Weights of a small mixture-of-experts language model, trained from scratch on English Wikipedia: 24 experts in each of 11 layers.
Below are experts of layer 6 (counted from 0) of a mixture-of-experts language model. Rows are named router (the router's row for the expert) and show model dimensions 192-255. Each number is 128 + 24 x the weight over its row's rms, rounded and kept within 0 to 255.
After each expert's rows: "comes after" lists some tokens at least twice as common just before its tokens as in all text. This comes from a sample of Wikipedia text that the model never trained on. Tokens count by the router's weight.

# expert 1
router [180 141 110 147 124 112 144 172 102  78 140 127 157 110 148 151 107 107 129 148 150 153 203 147 131 130  88 122 155  83 129 128 123 145  98  93 176 116 117 141 134 124 153 109  96 160 101 143 109 143 146 182 108 153  84 143 185 124 113 145 136 118 158 160]
comes after: ".", " of", "-", " and", " by", ","

# expert 6
router [180 116 129 139 106 150  95 124 141 138 142 168  95 162 131 122 104 111 120 136 131 105 135  81  86 128 126 114  61 129 111 146 117 145 127 157  90 134 101 138  72  97 131 145 139  88 136 160 122  95  86 127 133 116 160 135 118 118  77 167 155 147 123  81]
comes after: "-", " ", " —", " as", "pr", " %"

# expert 9
router [106 155  85 150 149 137 117 118 125 116 142 130 123 113 111 121 113  85 131  85 100  89 133 112 145 120 120 144 141 153 134 150 132 106 165 141 100 125 113 132  92 134 179  94 130 128 112 118 132 127 109 141 121 155 126 144 139 155 121 108 116 120  80 119]
comes after: " |", " R", " 0", " 1", " T", " 2"

# expert 18
router [153 110 116 162 139 119 137 128 112 114 112 143 112 126 117 146 148 126 130 129 111 140  81 157 141 112 153 117 113 124 108 123 117 144 106 166 113 119 104 134 163 135 126 205 175 147 144 114 102 139 153 163 156  98 144  93 144 106 156 153 153 158 128 103]
comes after: " the", " his", " The", "'s", " her", " b"

# expert 2
router [110 145 110  97 134 133 160 130 156 133  93 163 177 112 107 158 168 117 138 150 101 147 132 108 115 105 157 149 100 153 109 111 131 123 145 158 123 135 153 188 112 126 116 158 138 109 106  81 100 145 103 124  97 132  90  65  69 146 141 143 112 131 131 120]
comes after: " C", " P", " the", " for", " in", " at"

# expert 23
router [138 144 110 149 145 131 171 135 109 134 161  40 116  95 151 138 106 106 125 150 124 130 109 145 108 147 119 125 110 112  92 128 105 107 153 107 125 124 125 139 121 105 135 124 115  98 127 137 142 129  80 114 145 120 159 188 130 151 110 142 162 159  95 121]
comes after: " |", "|", " 1", ";", " 0", "°"

# expert 5
router [ 68 167  90 130 132 126 136 102 134 165 114 132 111 113 115 119 181 141 102 159 120 144  99  96 120 137 109 161 131 147  66 124 131 119 110 122 123 151 130 111 188 200 171 108 117  99 141 138 142 129 152 117 112 132 142 129 132  94 109 115 122  96 115 176]
comes after: " S", " |", " N", "|", " V", " O"

# expert 0
router [162 141  90 159 119 139 106 142  86 108 123 138 111 130 132 129 125 149 150 144 157 128 169 111 185 120 150 105  94 134 112 167 120 116 129 113  86 116 155 112 160 156 113 125 116 151 143 140 155 159 133 135 116 129 112 137 137 106 124 147 135 111 151 117]
comes after: " |", "\n", ".", "===", "==", " =="

# expert 16
router [144 104 111  87 107  77  99 134 115 134 111 101 144 153 126 165  98 167 114  85 143 129  73 117 180  95 130  86 152 139 130  89 114  94 148 158 119 109 163 152 121 153 112 124 147 147 133 130 134 119 100 109 165 168  87 149 149 129 167 162 112 102 146 153]
comes after: "\n", " Be", " The", " W", " She", " Re"